config.yaml
n_layer: 11
d_model: 128
n_experts: 16
experts_per_token: 1
d_expert: 224
d_shared_expert: 0
activation: "swiglu"
moe_layers: [0, 1, 2, 3, 4, 5, 6, 7, 8, 9, 10]
router_score: "sigmoid"
normalize_top_k: false
routed_scale: 2.0
balance_loss: 0.00297
balance_bias: true
init_std_router: 0.00935
lr_router: 0.000543
n_head: 2
n_kv_head: 2
head_dim: 64
vocab_size: 8192
norm: "rmsnorm"
norm_place: "pre"
norm_eps: 1e-05
positions: "rope"
rope_base: 10000.0
rope_fraction: 1.0
qk_norm: false
attn_scale: 0.125
tie_embeddings: false
parallel_block: false
init: "trunc"
init_std_qkv: 0.0671
init_std_o: 0.0
init_std_up: 0.0671
init_std_down: 0.0
optimizer: "soap_variant"
lr: 0.00589
lr_mult_o: 0.928
beta1: 0.95
beta2: 0.95
lr_head: 0.0177
grad_clip: 0.5
warmup_steps: 200
schedule: "cos"
final_lr_fraction: 0.1
batch_tokens: 65536
seq_len: 256
doc_mask: true
train_tokens: 404900000
steps: 6179
dataset: "wikipedia_en"
Below are experts of layer 4 (counted from 0) of a mixture-of-experts language model. Rows are named router (the router's row for the expert), gate (a neuron's input weights, with its number), up (a neuron's input weights, with its number), down (a neuron's output weights, with its number) and show model dimensions 64-127. Each number is 200 + 40 x the weight over its row's rms, rounded and kept within 0 to 999.
Before each expert's rows: a language model's description of what the expert responds to. This comes from a sample of Wikipedia text that the model never trained on.

# expert 10
Description: Determiners after prepositions. Articles and possessives, mainly the, a, his, this, after of, in or for, e.g. members of the, representing the.
router,243,131,242,249,241,237,192,243,229,215,224,189,131,200,234,185,204,280,169,193,126,162,230,270,161,165,136,147,172,191,237,195,170,266,193,174,307,195,205,225,247,152,115,125,227,212,258,192,230,239,177,173,158,155,237,175,199,237,238,210,241,146,247,220
gate0,137,149,172,200,275,277,213,187,163,241,223,206,152,279,178,234,189,220,217,153,253,212,240,244,230,208,143,234,195,208,181,178,156,104,186,154,290,211,214,221,255,183,277,168,206,191,243,196,177,181,260,132,141,184,215,202,190,238,157,159,261,222,240,198
up0,193,257,243,208,144,197,230,215,266,166,162,211,244,193,180,276,190,184,314,194,157,136,169,167,134,156,221,169,257,163,130,266,236,202,193,206,180,198,138,189,195,175,157,173,202,220,218,184,220,226,178,184,146,209,175,231,196,188,160,237,204,134,235,209
down0,205,186,219,279,219,261,181,272,183,210,151,233,204,159,202,188,221,170,238,168,216,155,178,187,219,142,158,213,204,153,166,182,150,200,181,210,231,152,244,242,223,182,167,202,197,176,192,140,246,232,173,226,187,152,221,207,217,289,259,229,243,260,175,256
gate1,184,296,200,245,256,205,154,229,230,147,169,179,131,198,202,178,174,295,177,163,171,174,253,171,198,172,159,243,213,238,216,228,213,222,186,143,272,202,191,217,201,211,200,171,180,222,217,199,176,224,201,206,195,257,166,185,234,159,187,194,237,99,178,221
up1,225,198,234,153,159,246,211,223,176,221,206,193,236,180,215,204,241,168,206,255,205,251,217,176,198,200,217,229,193,153,237,224,228,192,173,244,163,174,222,203,191,183,235,171,220,229,272,149,156,218,207,198,200,89,170,171,168,193,244,282,246,203,185,233
down1,253,182,170,186,233,276,212,216,102,267,222,244,206,243,113,202,232,208,168,217,238,180,238,135,175,274,246,184,210,195,220,141,164,243,122,288,230,269,193,227,152,148,187,194,242,183,162,187,210,245,253,222,217,147,177,282,187,217,207,230,242,156,255,116
gate2,221,196,228,238,211,250,258,200,265,203,251,170,144,226,259,253,204,115,185,154,221,272,178,234,204,177,184,137,247,165,191,140,133,197,239,248,238,216,191,231,102,124,151,225,175,199,195,135,184,253,274,233,243,151,173,170,212,225,230,247,281,151,238,203
up2,189,193,236,185,149,158,174,216,148,196,160,192,232,158,222,149,191,274,191,295,214,182,278,282,188,267,204,223,158,204,211,231,287,230,181,240,237,114,204,185,236,286,260,199,225,282,146,188,144,178,150,252,194,174,206,187,230,171,165,198,231,186,135,153
down2,153,178,167,260,168,193,237,161,224,286,223,227,190,248,216,199,150,229,161,238,146,221,181,231,162,98,209,196,85,165,248,264,171,214,119,200,208,175,222,172,259,243,193,146,185,200,236,257,218,154,233,145,177,165,117,195,121,161,215,206,236,188,214,180
gate3,205,251,181,221,221,167,247,178,258,240,177,198,188,199,178,153,240,153,185,176,222,122,201,284,159,259,156,256,269,234,262,222,190,124,169,268,232,193,188,276,237,260,123,139,193,175,178,207,199,182,153,250,162,221,185,164,226,226,171,229,300,170,239,232
up3,170,190,243,293,233,302,203,217,169,148,201,226,124,262,191,307,188,177,146,119,137,233,198,277,259,158,193,128,166,232,183,211,220,154,170,139,274,206,227,220,136,181,182,212,93,262,178,216,188,243,155,186,183,179,204,182,187,209,225,257,226,247,161,179
down3,175,189,217,177,193,170,298,190,191,258,185,144,147,167,175,176,174,166,187,175,219,137,222,288,256,252,162,210,153,233,193,165,251,218,199,205,251,203,134,209,214,197,214,138,169,224,243,250,171,216,159,226,192,157,176,207,263,254,262,201,206,153,245,195
gate4,199,142,214,238,231,244,246,233,205,222,266,150,200,232,213,203,201,188,253,188,190,191,172,141,208,239,213,197,226,175,184,165,251,207,230,144,235,163,195,246,202,164,129,164,251,247,266,205,200,211,213,309,212,197,234,225,198,243,148,199,161,127,157,220
up4,177,229,215,153,153,183,218,207,231,163,215,151,191,217,180,145,187,228,186,241,294,177,155,199,155,239,208,233,218,143,163,138,255,120,125,310,205,200,143,157,315,257,217,244,254,151,191,184,213,254,142,184,161,246,164,175,179,184,217,193,189,219,222,220
down4,201,136,229,227,171,180,164,178,215,240,241,120,189,199,296,258,131,258,149,205,282,184,249,209,252,161,211,189,118,176,186,204,192,222,194,225,261,246,187,151,241,202,204,221,251,204,202,186,173,149,173,227,238,136,226,226,233,148,187,180,227,240,208,241
gate5,247,241,264,217,216,217,192,159,234,164,211,157,275,162,161,250,132,201,179,230,213,146,253,114,217,183,168,229,241,206,249,145,197,186,204,249,269,289,161,231,194,210,221,171,216,196,171,211,245,278,218,248,251,181,205,216,230,183,149,201,332,223,230,152
up5,188,260,233,256,168,157,268,178,175,165,165,166,304,202,134,123,226,215,151,160,212,223,217,167,215,162,143,190,180,217,192,270,142,210,206,232,193,295,230,178,215,235,162,120,134,170,194,193,191,238,248,168,232,186,181,173,192,251,198,249,240,217,176,256
down5,162,134,113,245,229,224,136,161,196,264,181,218,183,188,279,178,295,172,205,180,226,277,208,221,200,186,190,158,217,177,145,247,233,146,246,123,149,173,191,239,220,229,230,207,183,141,221,165,185,274,171,185,223,217,219,191,188,144,238,226,174,208,300,208
gate6,234,156,156,229,134,253,214,240,192,213,208,157,189,133,173,244,181,173,214,143,199,161,196,177,252,207,212,108,196,187,119,246,189,190,173,194,194,151,204,250,243,228,249,214,163,203,273,157,233,230,271,143,149,272,129,285,259,189,207,235,231,169,196,158
up6,254,195,185,195,148,163,266,241,201,189,174,211,268,178,221,213,179,189,188,207,262,218,152,171,139,199,178,222,190,170,132,140,210,208,155,278,225,123,163,293,228,196,164,226,128,173,194,186,213,180,168,188,167,204,221,202,216,179,234,264,148,191,133,286
down6,173,202,239,205,262,201,146,232,183,268,169,175,201,194,223,183,217,155,156,208,185,225,226,191,295,199,169,178,216,202,213,195,275,215,121,182,154,210,165,183,169,220,173,218,242,178,186,257,205,296,246,237,256,237,252,226,224,240,251,225,239,303,223,237
gate7,171,67,210,202,288,192,176,222,200,177,95,268,133,165,201,167,179,182,212,197,232,223,177,161,184,191,180,222,290,182,174,181,125,241,192,160,280,211,138,203,220,136,127,188,199,169,127,223,228,206,191,174,217,239,120,217,173,246,160,260,193,164,233,267
up7,122,252,256,136,228,171,223,208,201,189,235,238,145,148,214,188,165,227,166,171,227,260,191,285,264,156,186,203,197,176,232,235,74,195,213,168,226,175,158,173,213,230,176,257,192,217,191,249,189,213,239,194,214,189,236,206,144,178,188,150,151,159,192,273
down7,153,215,159,185,199,206,198,149,179,291,225,198,210,199,256,227,217,185,143,147,280,212,157,206,161,191,191,188,219,255,206,130,146,209,297,192,99,251,181,183,199,161,239,258,180,212,179,229,224,181,160,260,221,212,176,159,207,246,229,80,175,231,167,186
gate8,190,186,201,240,200,109,166,229,232,181,166,170,199,242,201,193,208,206,205,252,170,149,235,287,188,231,149,184,146,220,234,218,201,182,180,260,149,139,133,131,201,229,152,204,249,202,190,181,273,217,217,226,234,170,249,213,182,142,199,238,167,175,283,209
up8,143,193,192,169,157,241,158,196,146,248,188,240,164,171,225,231,246,264,217,158,204,177,220,215,203,82,157,197,228,206,214,251,215,173,196,184,148,172,196,143,172,197,211,226,294,213,202,161,193,214,264,134,215,204,171,213,171,206,203,233,248,253,237,212
down8,160,238,215,204,212,152,214,187,246,180,185,206,196,262,184,196,170,267,158,206,225,189,263,150,237,197,185,273,198,221,202,143,228,196,153,121,167,207,186,171,251,232,178,184,191,198,162,176,216,277,179,223,154,134,217,142,234,176,224,261,210,183,169,216
gate9,243,199,195,134,146,175,203,209,144,229,163,159,191,151,116,230,168,242,202,158,238,150,269,171,179,189,200,193,236,201,243,237,228,215,237,248,252,209,174,296,227,226,218,150,219,290,277,227,157,240,197,131,216,173,197,191,238,278,170,191,199,236,211,230
up9,220,176,216,233,277,209,192,194,271,180,173,176,316,180,240,220,232,160,208,205,159,188,238,198,233,183,243,263,225,180,222,191,270,186,188,161,149,209,205,182,217,156,182,225,156,208,255,229,200,136,221,243,167,184,186,207,126,204,105,137,199,232,262,255
down9,275,181,214,143,140,219,249,177,230,193,193,187,219,225,167,207,177,218,168,182,248,160,182,221,192,157,167,202,227,231,300,216,276,213,228,145,148,283,271,209,214,262,237,166,177,242,162,186,148,153,216,136,140,195,146,179,239,238,169,214,189,194,211,224
gate10,223,193,166,163,165,317,199,217,238,238,209,214,190,255,194,148,213,212,232,192,257,202,218,236,155,233,280,198,246,212,210,295,179,151,221,215,176,226,184,271,249,251,143,201,224,246,223,217,204,252,169,151,198,181,248,187,194,215,237,239,249,269,253,181
up10,243,73,182,199,195,264,167,128,187,151,193,175,100,222,247,178,296,211,206,139,216,159,187,152,155,188,147,232,274,186,202,218,195,216,216,201,168,158,143,113,221,157,151,217,201,243,189,204,267,140,248,221,188,98,212,220,220,196,207,254,214,163,196,170
down10,209,281,182,193,202,207,161,224,154,233,147,159,250,135,209,229,204,230,155,201,231,124,213,216,180,258,226,244,141,212,185,145,180,222,189,207,156,179,214,193,165,202,220,132,117,193,242,119,223,172,156,152,198,242,183,268,160,177,218,151,182,164,185,193

# expert 5
Description: Function words, word endings. Common function and quantity words and mid-word endings in running narrative prose, such as such, part, own, few, its, he-nce.
router,256,183,186,228,209,198,220,275,248,155,234,249,158,228,244,133,109,238,149,163,179,161,227,245,250,219,187,121,210,165,179,236,147,199,134,188,267,161,134,192,228,207,154,141,174,233,216,209,218,234,194,197,181,141,186,216,228,193,220,261,266,191,245,146
gate0,150,229,177,253,160,248,198,172,222,236,306,229,182,245,183,230,50,214,193,214,200,217,275,235,263,225,133,203,228,176,149,272,203,180,108,197,287,188,238,215,214,189,177,134,213,164,202,226,173,209,273,180,237,209,191,132,167,216,201,240,252,246,206,148
up0,259,258,184,184,243,180,173,213,211,134,208,235,238,170,207,212,122,148,263,249,167,201,267,195,173,152,220,210,306,157,139,249,192,150,156,192,188,216,131,183,200,242,164,176,219,218,211,182,189,247,188,212,197,247,156,185,251,156,132,208,250,215,207,135
down0,174,167,230,165,221,223,222,251,146,207,167,208,169,202,238,238,206,246,246,225,191,201,141,194,274,121,172,233,187,192,200,178,204,184,168,260,196,229,174,272,228,183,219,271,158,214,202,198,220,236,222,221,284,237,264,183,164,177,209,271,243,264,188,212
gate1,169,306,149,127,163,163,148,211,225,188,199,210,148,217,220,196,167,242,203,151,224,162,258,233,219,210,102,220,164,205,187,227,140,217,210,130,275,158,146,185,206,241,209,152,203,201,211,257,207,204,227,253,220,220,193,162,277,241,159,187,257,144,224,180
up1,204,175,183,190,251,183,209,257,207,199,174,211,246,170,253,188,290,208,263,259,192,251,246,198,235,220,250,263,214,219,234,203,232,268,164,180,181,195,190,182,193,187,173,185,225,257,181,180,178,161,204,198,198,97,105,191,182,160,190,194,147,217,209,198
down1,288,205,168,205,227,251,168,157,151,204,199,217,213,227,114,191,165,225,185,230,216,216,201,203,234,196,187,182,159,211,185,150,175,150,135,190,149,274,174,173,178,218,145,237,223,191,149,111,202,201,185,226,195,207,192,258,136,222,205,209,193,157,167,100
gate2,172,180,163,162,189,256,249,221,185,157,263,226,136,193,252,234,169,180,201,183,156,262,233,274,218,189,221,130,125,156,170,138,191,228,257,251,214,183,157,216,148,173,157,176,217,180,179,106,147,278,205,244,173,153,175,150,156,160,268,212,279,121,132,214
up2,230,252,202,213,191,138,274,272,230,221,147,186,165,172,236,202,200,249,193,210,239,156,139,192,164,278,163,170,255,182,255,229,145,206,207,219,198,144,171,181,154,222,238,271,164,295,167,178,245,172,155,206,282,173,158,229,215,235,204,224,221,245,243,122
down2,164,208,150,263,250,171,236,159,237,232,174,92,236,231,119,189,179,141,107,209,197,261,267,251,166,150,148,193,157,187,166,186,205,194,196,201,232,270,175,178,262,223,192,155,157,210,223,273,220,221,177,165,203,196,167,229,157,173,189,194,197,228,261,198
gate3,192,188,265,159,240,184,210,173,267,216,192,180,148,251,156,162,227,178,204,221,235,111,175,250,180,175,188,208,281,251,241,244,227,137,190,242,216,204,149,218,205,224,127,156,253,176,228,185,224,238,155,216,215,172,153,123,203,244,182,247,263,219,220,211
up3,177,193,150,287,177,216,203,238,177,201,232,250,203,243,180,271,186,190,230,223,178,249,248,250,255,252,169,221,196,166,227,213,158,141,199,281,272,161,302,176,178,199,210,225,157,247,205,231,154,142,168,168,206,166,200,187,133,225,240,168,232,223,239,147
down3,167,175,233,204,211,108,295,159,223,206,175,147,250,184,180,147,253,224,159,140,184,157,183,221,230,201,240,219,243,163,218,187,201,181,251,192,197,189,177,198,215,239,166,127,146,191,151,283,184,244,179,271,158,168,190,140,257,176,172,220,150,178,220,201
gate4,204,227,273,182,214,170,269,141,204,161,187,227,231,234,208,255,179,179,266,213,205,212,204,206,173,205,220,181,243,202,145,143,194,238,153,146,236,146,206,234,188,197,142,175,175,226,238,222,194,136,166,308,198,176,200,224,203,223,166,197,182,173,215,172
up4,145,179,257,235,149,243,182,205,202,173,217,173,231,207,147,135,154,190,190,273,239,203,208,156,119,170,167,219,226,149,203,184,239,145,158,207,197,243,206,219,251,182,268,241,298,104,151,133,198,263,152,196,194,226,230,219,115,232,209,212,157,151,186,272
down4,163,104,210,187,205,152,201,158,224,224,170,182,224,222,300,210,185,168,164,167,250,254,153,252,266,242,181,165,150,223,226,166,158,246,114,179,232,199,207,169,207,198,203,186,210,232,178,230,231,167,191,154,197,166,185,196,279,164,186,198,114,177,194,177
gate5,259,231,192,195,251,151,193,195,277,206,228,229,213,177,212,252,66,172,168,221,168,173,206,164,256,179,163,159,232,176,265,199,186,238,206,243,248,253,136,187,130,213,219,188,182,220,191,189,275,208,274,197,284,183,140,235,221,171,148,182,309,228,232,182
up5,247,203,168,263,238,208,222,226,178,207,240,118,241,197,162,164,270,202,185,201,212,208,185,177,247,170,179,187,198,216,251,209,143,191,185,264,157,251,198,164,215,150,155,120,161,221,227,229,201,200,141,169,273,227,149,188,266,262,191,264,199,239,166,230
down5,171,162,150,182,160,264,223,245,207,181,222,259,209,180,244,125,302,113,225,191,165,234,155,244,193,224,189,122,229,159,182,190,183,179,230,190,186,166,126,194,182,220,199,213,219,241,182,171,152,215,177,198,124,283,259,232,166,180,219,127,197,160,287,195
gate6,196,169,174,226,169,188,205,232,171,189,230,188,163,218,201,203,150,159,196,141,243,195,204,186,293,200,214,187,187,195,162,254,188,192,169,186,206,256,211,218,224,240,222,222,142,234,175,240,220,200,255,154,165,205,177,193,233,186,206,209,185,223,169,216
up6,276,232,198,194,150,190,212,220,216,258,194,146,283,155,257,187,215,151,216,199,234,160,237,183,149,219,197,265,194,234,99,176,235,201,199,273,224,155,182,192,117,274,148,267,214,176,181,208,213,214,169,174,172,182,149,213,205,203,254,256,178,168,195,189
down6,149,173,205,219,246,184,205,228,218,238,188,154,183,167,222,214,211,151,171,144,203,222,203,217,288,212,250,213,262,148,170,185,291,259,148,191,214,206,164,209,153,232,195,245,188,224,209,264,220,248,255,213,227,257,264,269,170,236,218,156,264,213,137,236
gate7,185,114,277,196,219,207,115,226,242,190,151,336,157,218,218,193,264,165,230,203,235,235,196,183,215,166,200,224,266,180,114,207,149,234,188,134,205,210,159,188,188,175,173,195,229,186,115,277,261,194,201,211,206,182,111,270,176,201,201,221,187,195,239,198
up7,186,251,223,100,218,154,177,190,183,144,215,252,209,119,178,239,212,185,171,190,251,260,200,244,200,149,211,184,290,182,167,234,199,177,199,178,201,257,172,195,244,217,199,274,214,215,161,213,205,188,226,174,210,207,154,181,194,163,196,147,159,144,151,225
down7,152,209,224,202,209,249,207,180,260,209,181,216,141,231,217,210,182,149,188,208,231,188,155,177,189,173,185,200,217,226,166,162,146,197,287,242,104,226,134,179,246,245,197,168,162,185,246,219,163,193,157,247,166,237,204,166,205,242,196,105,95,202,208,201
gate8,192,209,265,214,259,120,206,216,245,178,132,190,207,194,189,186,237,224,219,190,224,216,250,227,203,210,223,197,141,237,221,225,245,221,185,289,203,161,189,186,172,238,191,231,213,237,208,177,219,202,226,217,223,236,219,216,194,121,173,258,221,224,258,176
up8,207,257,174,176,189,171,138,222,106,184,205,217,206,152,241,216,189,195,188,156,207,159,233,219,166,163,166,193,190,224,257,225,237,198,145,226,189,177,174,140,167,220,303,310,185,219,222,227,152,206,197,164,146,110,137,183,186,131,188,223,202,205,163,129
down8,165,171,234,239,176,276,173,228,191,204,236,236,197,219,223,162,180,208,159,175,248,164,250,185,234,224,165,269,247,199,244,108,152,187,223,183,163,249,185,162,194,214,157,221,225,165,198,207,199,279,195,247,239,114,238,165,182,216,152,267,138,210,202,160
gate9,199,229,184,155,226,209,171,182,252,211,165,165,174,221,196,210,158,161,195,175,219,151,265,212,258,174,220,129,265,176,240,222,195,201,229,232,170,244,151,265,262,233,184,181,229,175,304,178,177,219,233,182,162,148,169,137,222,214,144,290,238,213,223,192
up9,208,251,172,266,225,228,261,199,298,179,233,190,264,226,248,210,208,138,162,167,147,191,269,190,159,186,156,245,249,184,138,232,208,241,97,236,152,167,215,142,183,149,215,184,164,191,200,159,210,217,136,221,130,198,205,249,110,174,146,172,210,190,245,230
down9,178,170,218,215,205,247,169,214,287,201,216,179,180,195,135,217,141,253,192,175,198,156,198,187,157,114,186,184,237,197,220,188,214,217,252,157,142,279,204,271,161,284,219,147,152,260,181,209,133,177,175,122,103,150,129,182,209,263,178,151,195,154,242,230
gate10,219,217,124,113,179,259,206,205,182,215,210,244,249,296,170,182,216,225,153,191,184,213,171,154,174,175,264,206,163,175,202,206,227,182,162,212,248,211,165,214,248,242,180,210,218,232,179,203,238,250,160,212,200,219,207,194,235,194,226,239,297,216,201,204
up10,230,166,168,181,178,170,194,138,132,159,210,161,148,203,240,172,262,211,236,162,231,173,179,168,188,118,158,220,233,201,124,213,186,135,171,202,194,243,136,130,206,240,141,176,209,195,185,185,214,138,227,247,205,178,206,225,189,192,237,243,190,190,227,174
down10,162,248,181,141,252,277,249,168,171,170,156,150,231,184,216,197,199,214,150,191,216,106,252,202,172,233,231,180,188,147,227,139,203,151,188,201,193,192,164,143,181,197,275,146,197,198,194,174,149,179,161,163,204,178,156,256,188,168,251,130,132,222,171,162

# expert 3
Description: Place and nationality names. Proper-name words for countries, states, cities and nationalities, often inside multi-token names or tables, such as United, York, Ohio, British, Cincinn-ati.
router,208,183,199,214,253,249,130,237,130,210,261,245,197,226,291,173,192,236,198,181,171,142,251,258,233,208,180,173,174,170,214,122,149,149,183,144,226,182,199,210,219,147,163,159,260,236,212,187,243,263,169,166,114,171,222,184,234,174,308,176,175,202,248,222
gate0,158,236,166,216,186,246,169,206,144,268,316,208,216,221,152,288,195,221,215,153,223,211,229,203,215,306,186,231,253,234,202,209,219,186,183,178,278,170,216,159,240,216,248,147,232,134,254,175,180,240,259,141,225,251,219,135,164,249,205,183,238,191,257,218
up0,218,263,213,160,233,186,213,179,203,154,214,197,224,185,233,152,136,162,284,159,200,145,173,189,169,160,169,169,238,190,96,231,239,217,147,212,173,190,133,254,217,241,167,234,260,190,271,124,237,191,110,184,181,183,152,214,196,139,141,188,208,254,245,146
down0,241,162,194,224,194,207,134,252,120,187,126,212,208,200,207,257,248,229,217,173,145,166,116,110,221,143,205,294,134,165,178,203,227,175,191,258,227,246,236,218,238,130,165,224,150,194,130,132,281,235,131,158,177,211,241,188,234,207,221,259,186,265,217,154
gate1,182,240,237,178,165,178,93,228,225,218,209,181,141,267,198,237,221,247,242,191,178,178,279,181,219,225,93,180,199,198,166,136,174,248,194,199,213,228,175,236,208,139,208,243,207,179,196,197,181,224,288,139,143,251,180,192,266,176,145,199,214,237,177,229
up1,245,163,250,195,171,214,215,170,238,215,106,176,209,161,211,212,240,180,199,196,206,314,229,241,208,152,217,230,231,171,276,221,264,154,198,241,122,236,215,243,156,222,218,191,227,229,244,181,203,189,217,183,178,97,164,227,200,220,187,185,171,109,154,223
down1,232,264,217,189,165,224,239,223,145,166,239,167,154,200,157,154,207,287,205,204,235,210,189,181,209,192,219,181,187,203,268,252,169,163,141,196,195,266,279,237,222,166,161,238,284,164,145,226,187,264,228,231,267,150,197,278,179,227,235,220,259,125,236,217
gate2,131,215,158,121,221,289,244,216,247,261,240,171,126,214,244,282,236,222,204,148,250,237,276,271,201,258,182,132,221,162,190,163,225,176,235,251,286,202,184,206,192,95,214,272,234,177,178,137,139,273,232,226,166,149,149,195,182,221,271,202,265,183,177,266
up2,205,134,214,212,242,156,223,199,117,235,163,284,148,175,233,193,150,188,255,221,210,170,216,245,240,240,217,191,178,182,194,243,150,203,156,151,197,191,222,237,168,283,203,243,167,294,141,203,207,136,137,192,251,137,203,212,206,162,207,173,181,242,182,203
down2,184,177,242,217,196,197,231,167,255,228,271,153,204,229,233,145,153,181,152,194,208,197,253,202,222,181,176,197,106,213,220,152,134,189,97,168,213,220,197,186,227,158,264,204,152,222,258,286,170,237,146,205,157,213,210,151,205,178,169,139,216,187,311,252
gate3,208,232,223,190,204,136,248,197,175,243,179,196,142,241,203,175,166,153,160,137,235,157,130,261,175,240,145,234,270,265,249,159,197,157,164,246,240,221,189,237,192,239,132,147,230,264,183,252,217,227,140,219,174,145,161,218,200,201,215,189,244,213,206,301
up3,164,131,194,167,211,218,178,228,211,200,207,187,221,168,135,233,195,176,195,145,177,204,210,258,245,214,148,151,201,162,179,234,187,174,209,203,249,131,218,189,204,162,230,211,154,220,177,131,184,168,173,164,124,197,262,213,104,231,236,238,191,243,219,244
down3,219,124,208,169,252,180,302,166,228,152,220,182,246,200,238,184,159,178,209,204,181,120,203,223,200,237,228,138,211,195,251,218,237,216,272,173,243,201,267,205,250,183,195,202,174,233,120,281,141,203,174,175,214,86,204,262,227,210,242,204,156,208,272,175
gate4,223,198,239,295,143,151,234,246,221,124,172,221,230,175,173,236,181,179,207,188,292,218,221,123,154,221,201,164,252,164,212,175,221,165,263,173,223,160,232,270,217,200,194,168,246,194,218,195,190,216,223,230,194,193,286,226,156,217,207,200,151,170,225,152
up4,222,153,229,137,186,209,162,191,183,228,229,181,192,198,194,206,195,240,200,256,208,220,237,214,196,209,214,322,223,169,116,84,208,145,190,241,220,247,183,214,292,197,206,241,259,147,161,159,195,213,185,198,252,240,191,221,157,231,205,214,196,202,236,304
down4,201,191,210,120,192,210,212,183,156,191,194,141,189,168,249,217,187,227,170,218,252,187,255,201,196,200,194,188,126,205,121,241,142,192,251,203,240,206,130,130,218,220,111,185,235,262,185,109,158,208,174,195,250,161,233,249,297,167,169,167,206,229,197,156
gate5,244,257,120,209,226,139,109,182,240,199,246,196,250,205,183,258,129,172,233,207,204,154,260,133,243,166,171,177,165,253,217,158,216,186,203,183,260,187,97,202,169,261,159,205,195,218,140,152,246,220,212,242,229,205,228,214,211,217,172,177,263,233,240,142
up5,230,259,189,272,202,159,162,199,179,231,218,258,249,194,129,171,275,215,224,193,183,170,159,169,258,221,103,133,234,160,206,226,247,189,207,166,203,261,188,217,243,263,144,101,106,177,206,180,220,179,227,257,197,249,135,112,189,196,157,284,204,243,157,207
down5,184,195,74,222,189,227,183,140,181,234,168,214,156,84,218,208,194,85,217,192,188,251,169,266,159,237,212,189,229,180,171,282,191,205,194,187,186,225,153,210,175,216,230,135,223,169,207,174,204,311,211,172,237,209,271,231,181,176,250,207,218,213,282,169
gate6,224,185,99,275,200,210,203,227,142,281,282,165,224,178,225,225,152,210,175,202,205,166,226,200,281,173,136,142,239,226,157,240,173,221,213,165,179,191,231,258,297,213,231,225,137,216,193,195,225,238,232,199,207,198,182,283,263,211,187,161,277,216,160,170
up6,219,155,192,211,165,186,270,244,219,265,246,184,247,159,209,272,171,210,190,120,212,244,208,225,202,206,187,231,214,255,175,175,245,145,204,234,209,199,174,222,173,196,150,241,238,207,138,174,207,151,115,185,193,211,233,212,247,200,209,243,164,116,206,293
down6,211,177,225,242,228,149,208,291,224,206,231,152,211,209,252,193,250,140,115,198,160,192,281,180,231,245,201,187,265,199,222,181,210,234,153,225,210,211,143,130,131,205,222,144,196,178,262,246,171,245,221,205,194,248,129,265,214,219,212,184,230,244,220,98
gate7,215,140,239,174,270,210,153,210,202,189,215,235,138,243,199,165,182,210,216,171,289,253,145,114,184,189,174,249,254,151,192,186,139,239,179,168,222,189,224,201,174,132,162,190,225,179,67,294,235,215,182,166,141,221,141,227,149,211,185,240,172,185,184,209
up7,197,229,257,120,243,207,190,185,169,210,239,281,179,150,247,140,223,180,204,158,208,236,184,229,215,154,176,251,210,200,165,220,165,190,174,228,167,159,238,182,173,214,249,234,199,224,134,244,197,218,207,172,192,186,143,198,156,122,245,155,125,97,176,197
down7,180,203,161,211,161,240,195,135,204,259,168,186,191,203,218,207,190,144,130,162,241,210,142,241,197,220,216,182,223,167,158,168,210,257,275,166,102,244,203,217,163,262,187,230,218,252,184,200,165,218,222,226,215,274,191,102,197,200,120,160,133,232,173,212
gate8,182,204,224,261,164,189,199,236,234,167,173,170,255,221,210,184,218,185,203,247,190,210,248,226,247,231,205,212,189,233,242,196,228,157,239,286,180,217,138,183,152,232,164,260,231,247,191,236,203,245,193,241,232,196,209,178,186,111,186,221,204,220,287,202
up8,123,206,138,164,173,186,178,194,135,196,182,245,199,139,246,182,136,279,199,203,236,148,217,290,177,155,146,178,194,183,222,244,206,214,142,203,171,154,176,153,161,257,234,218,218,193,229,191,188,182,199,174,214,142,192,219,181,132,209,233,263,230,189,163
down8,154,121,216,232,207,196,215,201,245,219,223,203,214,282,207,115,123,236,133,222,204,158,232,214,195,186,184,173,246,184,205,143,192,221,227,180,190,160,181,128,208,238,212,174,137,192,214,147,194,287,169,248,223,194,228,200,194,190,143,253,217,178,156,188
gate9,134,215,193,137,252,194,123,205,236,202,183,220,173,171,152,208,179,172,277,200,233,122,237,182,296,230,251,146,247,153,247,200,220,203,228,257,199,263,216,232,225,241,183,236,199,215,279,239,181,209,229,204,179,179,175,136,278,285,244,213,185,220,245,233
up9,146,163,200,271,210,216,202,171,273,204,219,148,202,263,143,171,192,197,147,226,139,205,220,179,171,204,193,253,182,140,234,256,206,177,138,221,162,213,184,172,231,160,188,138,256,220,186,174,159,173,161,308,210,151,192,229,189,160,167,135,231,279,214,242
down9,272,169,227,232,191,202,239,164,224,153,262,157,182,203,219,225,135,240,203,168,230,195,167,208,227,179,152,128,177,184,284,159,235,159,233,186,163,266,161,267,185,205,237,136,122,263,147,172,197,167,160,209,168,159,168,204,256,162,186,182,176,203,182,290
gate10,228,227,101,131,210,224,139,244,174,205,237,165,307,246,185,169,242,197,216,166,193,207,191,245,219,183,258,164,149,183,185,253,155,137,174,268,185,236,217,203,278,206,125,173,259,212,171,217,209,132,199,213,101,169,200,174,236,205,235,245,260,247,199,239
up10,201,150,130,178,205,138,220,173,144,222,167,135,173,214,241,166,268,206,234,171,213,174,210,202,239,157,219,161,160,178,138,201,233,150,229,166,209,162,176,144,235,172,152,215,257,226,129,164,286,125,233,246,141,158,191,179,175,192,194,167,187,224,196,206
down10,161,211,225,195,164,234,215,177,208,177,218,189,227,139,241,244,143,180,108,268,201,174,165,178,195,205,202,169,172,196,172,166,165,220,216,218,193,214,216,144,173,223,243,110,166,275,185,139,172,169,188,220,311,173,225,228,184,148,195,130,176,201,118,179